From a checkpoint of a small mixture-of-experts model trained on Wikipedia: 55M parameters.
Below are experts of layer 9 (counted from 0) of a mixture-of-experts language model. Rows are named router (the router's row for the expert), up (a neuron's input weights, with its number), down (a neuron's output weights, with its number) and show model dimensions 64-127. Each number is 500 + 50 x the weight over its row's rms, rounded and kept within 0 to 999. Numbers have three digits each.
Before each expert's rows: "comes before" lists some tokens at least twice as common just after its tokens as in all text. This comes from a sample of Wikipedia text that the model never trained on. Tokens count by the router's weight.

# expert 11
comes before: "-", "|", "\n", "The", "th", "=="
router:539552490453493555583517494554516522502539387500537516519519520503451553506572476478549491551552564530592499507479493516452404485459520475512540585505456465436526392524484385558546531509418485
up0:439489481372433522477462432492501477439503467500467574458507551384536551397476511548513509465497502519563495475593524568566425478542474468526537481434522477446470577438456482595496531504518502
down0:500513571488495456431497577463526540448426460520408521524456449557533548578389546486525505568618575485505581473489458480521468459423573474533501537580467570578496502463518478531563482534527525
up1:478465526535586486538462600525514487487549478439547485512523531433432513521607593518480420451505385492578399484456495560448396420455508525491602514593584527484505548444536416558503544478548503
down1:407467504398459463507476426462591541501517536481446475501435408522540542531545519561438452464598464577527509421530515518543558462424515438474516483558530543583486515474461396536536478547525459
up2:598469438426500475465472487449453502449415473482475534571432451460463483461512398562421554444578512460461585524615517497510454529589411555438523471474553489487572484517458497475478502527499513
down2:504470539576422480522481513480462480479528485559497551489524578604549512511444484475453554437580448451429503526484531530496533525439501475558500539501510439405567428459527627470539446519585526
up3:498519463438595482449508417527342541458532592555467466501402379547513435527451479414523511560464591477435470470513486488545386533568517517435494512540435456537527418408472476623544477561509554
down3:514561478457536538460496392471464600440490555570434480488558465570439527553479520488493482451593564491491469416475486558467542546480547532542467519454503536489478458523451554526495539510485528
up4:644473550533532464536582534522454567491493535471557517516550445414568427466479507502496514497516368479572531546516542561520558506524455419566570523460497479540550442486422493434500439468516474
down4:515512583574472522522482453478530501526545497449522579543487476506478485431441577462541472631445505469485413504521548497493431406467552485607485461479523440463481459591544501501493469558539489
up5:534458500486564478499458555495482480418594470544469590514445524494471519505582513473473469510529602457505551487533577599531462437615536462523496531589558488506442605451559471605548520463506470
down5:523572492537533513533488445499509550499401458515435565507530513455483512529424494450444492531461569541559482476529566462468500481464457558513590494494618486463467497467485534576434470581491565
up6:639537478456533522511494506448445424564513509529517519470457624499517429488519487447496420528571436550562473504475436575537468537421509499521447511538518486619524513491399465451503535536406497
down6:523607456575533446482485542483442438541507625512483493442432503514486503495491506507514350423568509467471535530513463467551535483518508414503540463484428579361570529525468536525497456501526483
up7:448480433557446555414489559499503499446453388463574601432572556585536503546611489458539596462479512447516458552533540458506401463537444555573453515520529520551478489515537537483540569441430458
down7:571470515515573602505466502533496344465551581537567446490443520542545480484543508494421481589500420492405452598549559467535579457547467432523523541473510482469516512465564516512446500554484499
up8:422575411556514566610480513512543492530379523507461545492482621429483509481502469528500484589494441462467438414392524528501465511494521562510630525473520502427479447501589553579508523452484582
down8:440460517477485555485503413543480547513442568481555563503516528397469450368549469465443463541530497443370462430540542531479530554500513546457355431480445574539599546512578606478561476393458449
up9:583463506442473552504489541563471445460540444520515488548557549429510471540567494436645501471450447555590577480533533465482417518527358507499504532545510537559488519546396518414484542457496470
down9:469599418532526491443558483486458516501485539593570428534575478402554514419467487532515404476432506548494569512414442613470562436490452518476486427505536464493492405532465482567433387534539547
up10:510550511433512529557594485558571472543446538560565491513513445598460482437555477580610565504489482521471460526525495512460543436448399479576457532439425540461427501513518478497480545496573469
down10:544479529481479375469541506528495431523546424467629489527440471581518510476480570473486565443512519538411436567538516435498558520440454625522471519513524533500492502476489480391520475473515547
up11:395555521470541560548454457540567382480426505510505437471591468589544509525507505463447487503568495572464491588518485525458459499482516564411517483485508571504562566451535478546501446492515392
down11:436490527514428478562580567518478397549566547601413429556539494432467529629565459464448410505542494470528522475514497478400539425476518572426464470506446529548530525529461558506458538452440470
up12:568521527515441589479462500505528499474574482469558568435540411471513478548491507465562490598484412502538399412453489438513439521503531534550524462505553427545564543526554514467495582494470489
down12:529422458469474492476508456561453527471510458465509468493518553468504517570541577567472448526530509463566506517528491458538519525557486445504524514514526469494455627573412480486466475517554552
up13:388491598516465558477557552444527520534472475516569541560554437506460480509481499370503497453493433469506367569541427435541548449516471457577457553418483498539451467567532543544490514444496461
down13:499420460574471485469424499524510430574533399427562590537496449518446565411525533483482468428464503449446582483441477487479567532521553500543575461434584562579532589508468529500473478539492499
up14:538489447465472574495445461509400554465563448433521537420434482578521464548439479530476506517510546377576521595475546528462473388526493501504480506547429441489538482533498569562419448433425466
down14:494474481568464445562501588487509501566484515499471591488378494489566551496593493451454544561441453419496447513518576507554538479572471489474503471424511553419482508472621533513512506617579549
up15:548472524438575534435558605406472539547479457479496520448418560491507417483520548450443563465540485563456445455503495411542582517434463524554506416499588550545503552549429548532454482510568549
down15:612559508510503559454401567505571544528548516506478479451496517447540506500608395532571481460542563502429462520470573411546441367514541454597501533495477465643531526431568537495485555582561420
up16:435566429613537615532507448620585380505486500476582555452465477483559471490519501504503555549485522569451431374523509583427534507467544642469530527492461496475491432501531567535490571500489521
down16:532472571462529609561523484464555518530535505581563518414491565405566404453510564511518472404577453526515431495511402470512511562500548553555404497453463545524466538508524486502525599500448501
up17:541458523478500541584643453418470515545566524468559513489538398511448570567454589510441572507428501598445506486409445537457516499608462432498505385556476476483547507543494489452416477485616545
down17:531560619515478460428483520440482508592482490420538441443436442464560433452527571456439465441568413574481506514492551563555520492502456458452539437497504525520512454445502518553488580455484487
up18:573501484499465482543484473606481420501519515488547529531601467520497477530459542534499607509553525358554420537491436530495671519489515502550440439475495471428475489505439460479463518480516517
down18:432508488513489597489431511426431544594416515571558581487567440590456507498428484515472464478498507522453503520523523495550480479483437442431539527557582455520500547577458495507487462497516589
up19:570509476505542483440418569482538533401417553500581594565466444605466484458588504515580565532530534542430425445497589465573548374488550461573528483513551494504467529528573528513451537523530513
down19:550463505468515531566398429463596646573483535497546514545474478457550447488437428647540583544562572518590451461504570458473492504517541520506562503506515553521440596436493501422510528512543466
up20:511443468455455537524407449570533433608528556427528592547554462444488549468537513527543486552462568486526469552434503539462514431411564469521562468473548474496476507565456492413478555504461523
down20:554501474564467583521493501553507554597568584586490561527462533387536529517493562470514448487476433422489525485512461516518444406477574449446571546497439575506509500523537378457543489519482538
up21:526518504430460504447372421540505443484441482412539574445424495526440506442569478538557494451364527546522573560568496445530561499517475494487490495504427446468503410549442451452559482484544418
down21:471553426519475468483495422391482467435523548573520485469492593509526507506465508532507439475406476517453459431454504516505481441452606558462453486515488597557542482506483495578468542508541569
up22:550363543501520420458403536416482608505565501513470398511437455429461548545515481449572454443492481440461495520426496477469455550454506501435515543523484487442492521565482506486650416513626428
down22:551542481431453441572593502453518450454544450446490441583479568523450498420509505530517508452514573503524476500447538535493477431535477528443512494524507439519430520496522556494575431425525625
up23:515407535489440520404484531447480553497450432506533511522497430516469524511539560481539506454517501487531511510476460540409541497513450542461383488439498593445419520480462558467545521460462469
down23:564514512529541537513443468528466359466533510555400458443545512517594485508520535556486495577532470536488534565447423628506598466524526535532486587513504482409507526455558491535508592497516457
up24:499516458520563531445469565530536471480459477436515520422492449476417504564583488524647477491538529512575496561503452407548514554471517389464586489485463496538560429394503452608512586463561425
down24:473506509547507481588546440461438479556502532435560438578476383478502508462482487458542486483421480565538557460551534451471608470496446505466480525469516552614506479518468527401504518457393454
up25:465536466470537497522458506514543498465581519402498525489449511439350450518509560474406440598474488453574384471498593428441491627533432536380458479577499561539530500437509421428515570551425529
down25:534528492515479518459428455455563431574497555504500524503439530471491499544463494525546426489463495481579452610518492589474623457420529545483520598536539565455394516482482425438396493561483525
up26:497496401544434553507562629438540609484521519484553491475492446433465494423541515575486524614537485478504543488521474541464496526413561358459511533494530596488489425395553444504489476554464491
down26:430536498435538369470488422551480444461516507391463570555418515521473552521464506572565487482478514608491494590539436480516558469467486526478435493478496466534536523454512469519512477546429516
up27:479395446469530550618427406529458513496529467443554481524562529575442439458539567471505473563450452496551540540494504500439566547465467577521512496515449519478620475457407403517461564531366508
down27:420404408437417593492510545507556493509490543532515523471421594457421465449471580497556533470517486564452528507440460481423492510456514487551472573526467505575534483470527558552486491493491387
up28:548544485540435584562499550497552457442436448508553429499556457455417488431598464467500458487524524513565563471446540504534488496507516587505558564382443519582528472461523540521530570538491518
down28:525485503487395540505585537453560374535479513565563453432552495520459515529465441572534478488510479456488493552526533540489450546441491573491457493428412554609550482586527460438505542479540481
up29:520495492551572495620410447457519474560461509500506537552516463539555513443499536498466523549468470500492526415522437565509571389515470432426494569430467455420425579530557504470501497474494566
down29:573490526600489523572493506487460492452472519475493502494507526531464479423580445562491481444524464482404464459547518486447493507500508356487471501429508489482493518532480498505534494437422557
up30:525576529459366513541493525500568526447480491581415533396415427401399525510383436607576431547520541549481480482574493520469494527515419521426385522477477515562562510442424497530546505538490453
down30:559437515501493376455515520434519460534483506490543611483500472536534543470526520500521514501522521563500485483463375522493469491581473560433534533568526537417422550511452506466493538532500539
up31:511461514598444522489494574505570500504530509468479530459505465495458507564503429513527528547482508561548535488581433583472564477501472394616612560550412489460508446448459502501489485416506502
down31:447519553522544504510538422519469442543440595529561514506547429497594498500524529516512458473470472577464590457534433510476441488473434543471468498475477516478539504506502539501505468560478435
up32:452551448539452553394467523479397563550507491463535621474459474565399555471499583587481462377521501490401578517518506484511472562523456509618563505556485481445434486480603425577518371498474511
down32:582479599474396466470536580455504523504465467501526521412513557562510515437534506525428498525476422412507543520486489523523537590480577498519533435454541503470580510554480525491591476531447525

# expert 75
comes before: "\n", "-", " The", " \"", " He", " In"
router:446405559497470481573388431568393473496514568514466431480454482478500515502415498413477483490439547615527491499534506492434542476517472561492456378491454427518483494408492504490540428514510415
up0:510542554465573480396456525495476570430530493484512554553574570499414410435417564539443502546533508474486468540583452521458425466513499495595465528606511520631485447530464434505557510555498506
down0:467548461457483490567532542414543548428462522558530509458449439463501554555487506448383589441546546545576448583461514441427510469549447444457541535510527487567457517547457552604593457450544577
up1:414421466548584413508470498516562443496460484473623472429425532505543537527527435507505578470505457545564507515513483498514541451505494535451557431563538587530490430605479528558510448461529472
down1:481449468520453467582466551504534473538514478496589376499543424466515440567496556533516543411542491394448518499482460500488493573645451506504469485552480470550435460545393553480534563379544565
up2:491500551502499521489507558500478486529496478538483434570492444467429518422525533421558576543391539473558442513533569548485547524443603489437431482522450531437487461445532459528451523507536459
down2:544539421525487438533555604472508525445495501436517439422444587511464407538442416488487483510494506504455550508492402475603541519507539457525477532564490556418509531507500507634569605551404467
up3:522533548471527588468499573468491497578483558502457463502448538476519562525451503400471476455566496564437456489614448472539482506586490495454555471453531485445440548480502488488591623435519478
down3:555475606506418538483446508448503511629393526541543440460415581427490548480531509473492487462487506513567499389609486589478514425505492515503497494644499558400466538446508493581435441538521448
up4:447530543539587521483480514447492452535516572509516451514521523440476568433498499445451513488586424529559474503497583592523466482422532462491551412547599520502523572518472559569552572461488598
down4:511529520527439487498485486397536498426436508525501533492461496548522422422424475537535483482581552440442531478455587408553525541525595525424546539444371498484508536509473500519532503542615502
up5:503453547447486522413506520496462511435473468606550435546437567479414510446498413424538465533574422447460467499576616578579483428482446483518502483555538430587469533575502432456571534466528459
down5:482544549584522396489501457492551441473524480476446489497531502467496480427414477584453532579592546567548563447570567490400417555405513514508476437505441493495443482468453538456539486486434364
up6:479440457537406500552523455552491550546517486567555482521482498444601409525500457492369540413432457491569402533526458436457506424496546565555520537508507550512585580450545498582479460481536508
down6:522518598461590468459587555543562462512536361482414451602431439474477437498492483501516568442545520425460466502506522468504546458452624383556463518497487461513486495487484535563474515497546617
up7:530623525468559510374485518503566485507411514522498507534463428562472504492540543523598522547409551548527467489496426467489473449398523529424430436591518580543568530534469645510469476507444566
down7:481498523427477540485363520445530534495527537400623490513504572571413482517407499508455441510512499498515406490504447554481547520563504538573490472500472542448412466441478437467500461517486477
up8:562520490585493454504487576471550516553480486497527489616498501583506507634534399451566525479479539493503535432488540491595430381384547526530390541484477402488514439455514538558527531536523513
down8:511450549431547450466513602492496507539484549533466485425413429488436433452528488524539503619580506533507526452524525454458415524505539608453442454516492477484492537520500551561435491634525510
up9:459513496546441610441461501500442483480573605591577487521521506493472407555432511560542491595469430468460550548602513533509523497474461454525555518621448452601517499523551430485533577502462500
down9:551561522471502451556582511352493561500431393497489558494459472455466587475505504472443467576482549501492487393518419491468531503548496554550456528512490535551511543434502555502462426442421523
up10:472490442448509524514514451488499426588520474546475536479537479504508412565520481419568486514503472445502464527501511566503606576603438534499459531459530443536435496439474457469513448470625604
down10:429417510451526575432439492502547386507480404578524474467538506574460535513546633518574453578447503537408453408528459497559497598524485474506457525506519511501476476609478474541403541538519527
up11:470509537559465561514500483462502496506547439559479478515412481566545412406462604486553474560556503508494549448461538539484435590517475569443562626528520454564432529527582525477480530563480535
down11:489415649534482533409496416413558483533544544622506414433497464522422575416513509493499497397483443514479451570476472485434523527529510531552548530594532490495435486526543471489424583548561584
up12:546512474508558438513470478415486476491450551443421463404460503484454562456571498510366433558513462556481556505437497594496487449547469553478496435561548461530496524443491449530483511484472523
down12:509541515469535483503411486432497457549499494489534530535434445502418433506521627468528456511513571432551510510530591528426489395526487463450496415509500544435426481442479467551557532378480489
up13:449474495519501619446448493522518441496407487487440509512548555447541571414454484464471539522467472569444518508485581521511446559536396569448550444509571482443484474486516503362603569498558524
down13:479520529520464585450504481569545542464467625449447487466479530426524507438507441513523552520500546580502500415468500489499529451525450539480489380475467531333541487466494478504438486519526477
up14:437510486461580499436496465515595496516517517536503550514586481496533411523597485443539465555418501658567580429466525557458535455507482524487541515487514449553526451489562382501550505383367508
down14:425414606493504511466524581480547491440515543574527438545494463526491481442483454517492504569459530501608513477518471542420597469518489496551531498563511525526528438499492502497469567463518460
up15:507464488561574459506467521514597505548464550558534432487455469551577405495508547458521559423555498523481540467589460462494503514485522536407572516651474457558431462509509424477480550495471600
down15:533471517439498476574522516580609495387554520490503539536525495453402539470452512480532508543460511494519449518498494538480486561498521528553497568446515498501502433543586555619528442443570533
up16:517518563485515514560421565436533393478462504547435453417472531521491522600510557482465528564430466570548412518540541505574497463454423549596457511515543386443457561485410468553522513500602456
down16:495568509516451532539473473444527586468418431448490521566465457425522387472480572541426460484525522492578474470530556446531549413461460560508544558458439492423582571447507380533496602446506471
up17:454471483465556547416526599462504511537525554484528469432499518607423472472510478499569452582568512542496405410473536594543538577530525497437435434459522413473508473461547494524475441522503522
down17:553517482482449438547410461509544539533522564526560490452566517571525455434510560581530545553556544472435528508482531543514483456516543417515522488532500428528379439507448487446577472484480482
up18:506459530575469522417571401489506554496550539525478489509441498530536479547553478544532562516410507469538547500632429438464471496518434413539536491390496475529483427465394584529502502458477411
down18:520537493468471485498457569481532465527398560538424515540465446545512446522513461538477570466507565460471447475569545544503504505453520463542485433559520481612486494459427526506453406357591538
up19:491560427475448443545518449537581479490448528564570529490436557607549513459469465512447503517574440545497433465458539594529538510420537458516420557476417567427564571553548520531456468533556460
down19:549542559547458455528602480522482561610541436498547494484512532490550465500461613516475490444598433518565539378473510503591537470515436562507468551406523511572504484553515558509496452528456531
up20:510454496534530410471461445433551480547476420430532530440598483518497498528505525599545515550379593460481454530476554555494464559468502503565441474463513502498635493529460494420457562569468492
down20:569452436569520492535529541527465522497459412505472380512485499551467587423468387510502490491479478457525575578451519412479563586500493527529450485456487520525605494491590403492520407540448523
up21:429584453422524563534530507442521479384401492465480524510466586463435575523556450544521530546565524498477457551478460450505538510430403506501502482395526444478647514465501436535500556489510418
down21:535612500577463547470476569575492528490472490567516450474592542444527509500473518520518454539534550488608508459465585493444541512509477517567448460537544585532452477479530543504382534555453485
up22:485456557443591517499531472524506437511509511538465416521383435593523511538518540510527475533405516533425458570459554487486526432471547540514519495557513431564500562452577487518468411424526539
down22:442469464470514453543474484583504652524546543426493453519561540466450543545451463573547544485550563455474477535527550518443406485514451495562473474516442497480526490461504464517492587376432467
up23:480508498538456514434485492512517527596479506520396538491492500444440514421395504527515537468543378508480506539604450501494494497501523527541452504527437507582492516559516541478587564479511535
down23:514431438535439464527581499463506549500410486467536547519523500560498524467502451528485558508582538503497525419376508493625608502442523520424535526582616481497469503507464532405496483528476514
up24:519388487486475463494514551447509456483551486560481421529516405555494476542517537507491495506440456507441414520463417499493556501500528576611562437409533457536473407512405542468526481481569570
down24:522530613574556489546496478449583439453453515562519531462440486501509455475489476517580500496455545525520462534547524484399498449511559462533479529503488453454521556499573403573555547563446388
up25:459525502507459512535506455534468413539516450467607539471449487469540438601485388484485502402441533523537483498506407458396579527611474431550527469579422500505400624563472573392415511550496481
down25:533553534409529392519492469513481509560479538447492519511572408470592517501556473577489553480458465509535455474496432447651505548547577421453464507572426489488495443474462476481563491594569494
up26:486434471512480470503511486618432461520455469519539425558426525529495485452578564557555497603538511465525494482441527645507488474503495533472623459516460439631535485433574431466474479455443517
down26:511530512489487443519476501515451463557564682549529580497442474432473514541438559540460462438469555511541462447410554437521469460514489551506474414523458544494546503420503581525500544474517463
up27:541495571460388426531548513493476444560570459503543452561488516547495550411459598388499513394515547525379557418560525541459522465412448502556449533455505510492416539513526534492446450465526483
down27:607523578561464499467469540525516479512454520563491511494417533506517491467619563566518463553526415576506463477546532531510451507504529412487469544443483555477534581480592594458528484627569535
up28:485478498460585511434473482502486526518488492537484559445484453540547457546487561562523552440536458467419463427496493458481542521564499425458505466454494417472510465487472508481509530427671457
down28:524416529516526548476545429480519413560519526535460522394481482496470474464417571425516457427512538561426521470506483524555568537554456441488445518524473544420428572528571471409527531476468486
up29:460506399504516523452433457464596515457554471469472521489510480587543511518413430482532545532448491519393501564466528518478456373447516480421494489507591555425572519548563541397496606572396577
down29:477538515573514538488500463505456496526468541568471429576508476524404541458578493439552511579484528449571518524542466502519599521509491544581460492506444415527537569499543505404445472537448530
up30:496572508483471493508552526571478527526519435533493421515502534528570495552518515455495493507421461573481525417487500495496440548483511503503564486448434527581433436564383547535466447597527444
down30:495471475524531490455485495472500498460436479467539460447510512475400510456460509466514583521531630507504493454440526453447506583437513449572555604501488489410452532555481417479407511493419665
up31:498501518470457640490538533487493499559556432535467506507509460439461483442539453561495506560443437546573463512438492554609406446426584512536405513568515537495483520484378626491530485524451455
down31:529516512437508449465424510552445476547411540410465498467513451519455442516525469542464416474493484471489467450491521439527531540560471488495442493559568503529566514480610513486453467457496532
up32:415427499568508474437504509430477524478569437478529484487501515539458597542471425522430565436513534461505566407617444462569549430513403518507467594582400532521451468564501407506498457560547569
down32:501440462429535438546475506441510501509488417405452512442432562494542570392609538484520419410486439516529529455477528490475480494497598499526570578560460446523513504482447527503520485480517499

# expert 61
comes before: " ", " 0", " 1", " —", " 2", " 3"
router:566492499510544480485512472393558481614617527485417478571530479487452421501505525490484515476407510471477459473438534469454520521451562433436534540457504458452517580558544596579471496587570508
up0:490385540530527488501508434460571585540504501476515460539579520489601399554479561459536522517394545495538428481532525463507592489448478580557527434556509513520586512542483448553511516498378488
down0:448503581555483537448522419563491577469564484543426496493475486404507363545481409501452519484365568460527622471553523499480489480602437554499398430460501472556590558466537513466528593509460488
up1:525483428501469504471547537496490555406553402501540474479521523446543531429494588516509425530564569473427519460462443476464485546487561488523482558424532433488552613498486508505610519492463483
down1:478515544573534483462424487564492447495513506489535453492523539391524561514543430518414448494443549517477569426545536492457471523507506466481477527447445480469474531513579527529475489554480460
up2:481477566504529503573497519388417578538511539422446539496507581535558444422486518474603474463478421454526521541477472539506467430493589456502443433524540476417537454505552545461506368524491537
down2:549467557570538472476434551477461503472458527517484491516493521465582520499514502562481522467558510497527487531466485425482506477594497526508522448476570443486492528567516562461510451432510602
up3:549511480521471507584505500530553501539442497426484486525547611514544494514549456483399503438490549484478466449373505481493427472448411550453484440548469586533621486472436623467430556453519477
down3:490525586442537448409436512444453453470465439563492515470464530528553469572489559597548601601461466538491512548575511553470433545484636544518516513507495430556522452533437471407506608574460422
up4:509467556501533556603549509463570525440550549512559442497467504471448438475546375504474522447642457559512494523417500411436514495522456603454550389469463410514562573460499557531600489505333551
down4:471461514501500510512550573462506498556579492552447490380558552494491553421466562506465496565513512496585504486525529499459446430353487562581457509489500376602424550537561497487479506603482469
up5:524497459470492591432467426443521533478511504453501491596499519597437632526544497468503487455430479526528532501467504533440545535470368595526538529529432574558483473500466418513510485418512451
down5:540437476508442417539402444535473491533458520430512488440457547474467466477514497493420545514418535446601528479548519465502560486616501599484438548470514569454442433462564584393548518471508460
up6:534592605496553543549536475474515404548473440522400465570505488522560469509457486482452515440434451490492397464437493468538399491418474510357535487453438374497512530514542465576410553512473510
down6:530497551541463476388479635533482421519541495548536386510476484519479560463494552533502448501591415542526556479462546459545485446586570541484435527433451588507497451482484510505510449564547486
up7:580485461496359466520411526444483516560562504413498522538561435423579537351454575527457439501465476466468515514437551502538551484440498491478513462503568481467464557527550453452547482517591465
down7:499532541537467531527465510527486484429397476518472499510526519572526499531595473498453494463492448449482479497529446524561434545502522481413561527468400533442514430568521500443435368511540578
up8:482475463521568536557569552511515483500509528523555551547450639429422442536547574510536515493449521415553489409473499508478524528497400503462511496529501461493496571519434576557588528501473504
down8:606492482429563500510457544488492530526485518502502581499549469533467473496531534456449451495569540566507476526533491468539500455458541482500416432410500396462514489551578513564478475578345579
up9:504498594597524455497512508490519594539471460505476515495505500517476502506438495366519544538472527553559601447558603462538533403425649541504553485522550464446425570510560469472408386469447425
down9:569483495465473484467469471423500504452485501466506536529438433548512503477523493488523513600492482579519500519533538482486448407523533433569472420596527480511462443460499497488514508530484502
up10:527417466535420505396521518544497527534482549452552533519480550421427536531613457471488439514489482500493494440529469471440508436608343433506563476553490550494565526464435516529453504572437451
down10:472498493456457522417610467497475509440502580552469459477491500486498505531564501602438558488549502479419487411519554517521501390469498495587498489471485462533449523597529501527410468524421534
up11:439485591492495541514408640506493502515509430494491416599465504509384568618494483420446527454577486491528576531549459510486473461514542489542430541465499533486403468412551541532410469477507493
down11:477536429433473533463540484564520536530478486516512512525558403476548569544510528500503459549448523423419470504420550519538558565495511428463508557541486417543511520506495508500504483489524587
up12:459523479503474443455432502406415579493545456479555539495557455558444551392511527531604514460412436498467604513411532549533493595509430432555539454529385584447569486503512525411453415498524445
down12:421449470515457484508428541471458543505536446478463496446459459411555500479478486569515514540497585473498458512514486473372438546528511467490466594415544487509518556507466474434467294573478431
up13:558510539469526492537539577483497466424595552470481480542525427506577477450552488487446559499453458511502416514456484558562477454518445569553537569505553484497535493454431562471484456593501519
down13:503477499541629562505435475478550507507552568407533425456555403502487595457538580483513636501511469600471511466427613493536511504432557463508420497569526534434538461435425500524529528638558504
up14:596444537458440486514555510573394466486558498540501503543527448549578555546514427504499571545486495382583484516550479490527489492468512465520524424568446566469517490517410499510539526541530441
down14:400449463501428581466496501573496444484402504505402530441411485434554507437435553517404440443449485445538553489556457449482520583525402555445519514541448518524560469420596485534514553469441450
up15:493472503383467492482518520441463504476436434469518528463470473469485495448517439483510473521492490520440517412577574529504464532595482428403565491518491532492563483550567543490380413427572474
down15:477526502502505488506418513560506406485455507543510546488583492504447602476508536488614447466473589529515559548477561557588495460464456581492494570503493522486469412520495369483466391446473435
up16:427470473462581478433533536517564477400497456501554473596514529571502459484441450493511509503510490506531517503396625455540509545503489498510477527518494389500497485468473461462567529502467460
down16:510424534439561486508470455510542553446503525547486541526466524567560498549496496460553498547442476548526454603515432519529500472334561538487504457571545461564521520482490530469525499532482438
up17:499468456492476490508459455462434510499451548514541479476539572489495440452469502449445447595475588484498516555470553431527587543565419426407466510449533541399516459488492422420477549494474519
down17:531486498513436565516512389476506461565462514401537552410498586484534524561504491422449502467439542644474570553467526463538501511470520525400510526551510484486465549588509462356479454465509494
up18:531555536416537560527456466476519486572538537502521478501448568478509439449467497494512509617435569449575640441473479542570543507584496565508505432500501432513502526505507574513467510514420529
down18:562519587447521443478472516535486497480571513502543511442423479559514490534481487471570494545600509501490490468473487474531567495503517493455468567459509521485539473469508547503443493461473541
up19:474433465508446562599433553480499504486517477500551563535493507586500480442443562437474453507489571529476470528579556517503460494549438505498473574448503501491422627478546435466509463536434544
down19:539462452537525456479462530529537520546566502502518486482496554457528531639592507487541480423489556463530450475549488505431473467483475467482566609489513528446467548554455570505449570482448529
up20:374575479412491610547502486466501521484510593487522508531561540475574661556483553528508359531507523494582486494459568509485462452501625443468458549482530584422498467457588489411446498558559493
down20:460508498496494460563468447454564435539509498422614482525439541549404485606466499463517447420513416615530467523548532421446518410481545486408462524554494526543601521503574512597599453505455525
up21:553543543514527494608589483411549521461475520533474476484510485461462499440465481586382523564565532437559519515466415541485520564562503511422577524421386532471455504455552507467427534479583484
down21:442561465533450556509493542429568477525463547508514503579531500466568572503536426432530449477577483562536483517501482514536456525523501542480412502503563468446511505556540429622497431499423535
up22:491511496539573533499522519467387452542422509489595487492522474615471430509421483472472456431467573478503477524443536468503539624428505461524436466575550424496506459506432507538500604504546540
down22:440554562532504593588463534547474500543503618511423524504514510517445610436482427455514484463455475577367490491508455513481550436519542462561451492544522497453379516387459468516516452546552460
up23:521413531554513506483416515475492468419587539557446480519501514535469546511485466513460476547541518506473552579452464500566583544419452526562577539465566483391457358464436486440607435493464549
down23:533556520443515476460507481592516496593404573471474490438499471481517477420460486477506555539527453505497579527450495489487457480539464372449590519454427576416508547578563524585541472429552480
up24:492527496495427476536471438442551484517523522491468512587571517552405505520421448504367452572554589395457515483533479518580452507473517485550527496511447509521475499549588525527456447502459534
down24:451508567498420524452515451547406473384521533457410464510468475490556484589633472474545527532394444473534426552451463563446533396562498542445572533555570439561531464460499447458522469418507489
up25:439464428465462498429519521532474487491489499578525507461525507463534518505475478504457487568490526461509479451568363507537449498462568522471510447567536504506456502534534502517537482499575466
down25:480519457604479465528458459483582499462545583473509585501507449494548434495442440473570524465499478509482492513518423470486428488442537438550437493480469443433504546461493545562533469501470428
up26:474476532550465556451514522488368472538544506501451511453615418566392354596498384468488551500458552590474538513546459546494501502465509496504524557497407526410563549554472495542489507486520505
down26:504454485505424545519545479518418450460415492441468442538425454467549382489628439498545547525466462535550542477579460456491502434475521401509448526447521579528494530471501464443490552445448499
up27:615492481470430527418587404428478528580497465560548549516483530491479517496492510453505444550417493473461474408523480549459498557544523522541640546464437433567519497467486470494517574541555577
down27:458486478553463507426540500518525559473470458537407426523619533587563457446501499504572553504494472499495484447550474578512479466495546548552534483450493464508414515501627539520443408551512452
up28:493412546465485526530456531562479431516554539649525484481485397488471467618481546559489523474443451495562395436517563565529531517501462479509448537551466578510555530479495465488480407455534538
down28:520490502553499449508497387514538517543438533503453475455521477439517444519468505553531501539659474470537478546487512557454544419514467471556432476477457432443569516510481426611541497552433467
up29:498515455581492486524519461496582486474530472460485566420510407433477438475515522491526564473542407413439461476510513420601549524526415432463490577448515457535528504466506514474565532487487515
down29:489490525531504375439527521562386503490492529512483436451547477503413521531456439601398538525583402442463517567470574535563480535461465537492408472456566427496507458631551559522478472501570524
up30:471425596576500487489548406547493437450571559447415423426543504516490508388467469552464526449550594553549382445565557504449539485434611617479448482456523464416529452480528506474467460530464509
down30:556550533428538520495533537602541461477421511518570569556451515467514494520454565529506556497509415495529481535546520470503489426443480586482417557562509484572528501470548559641640543476581594
up31:490491416478482540593464491537483444571485521484515544593547483499548498455529385545555517523454509498496527527500539449497526491518513483456472498529501444576531434598513521526405605471591539
down31:463529519487535579451442534407473462482472557429470502408493531495504386521430446499554543396519426478490535497483477484496444582533548596463487517525581549484408597521553429339566452456476506
up32:487491502612575559401547539453537538532491474460522443488499402459471473460484565449473436355458487557494436482525539499463515450450470550458433551397645536480540490474510569525536585366527477
down32:588449628536558534507451453533516490386438453387561513426513461498571504375456502505436465481599596453517491476579475461481492526475425478453517500476454500491571525541465532427516463473479550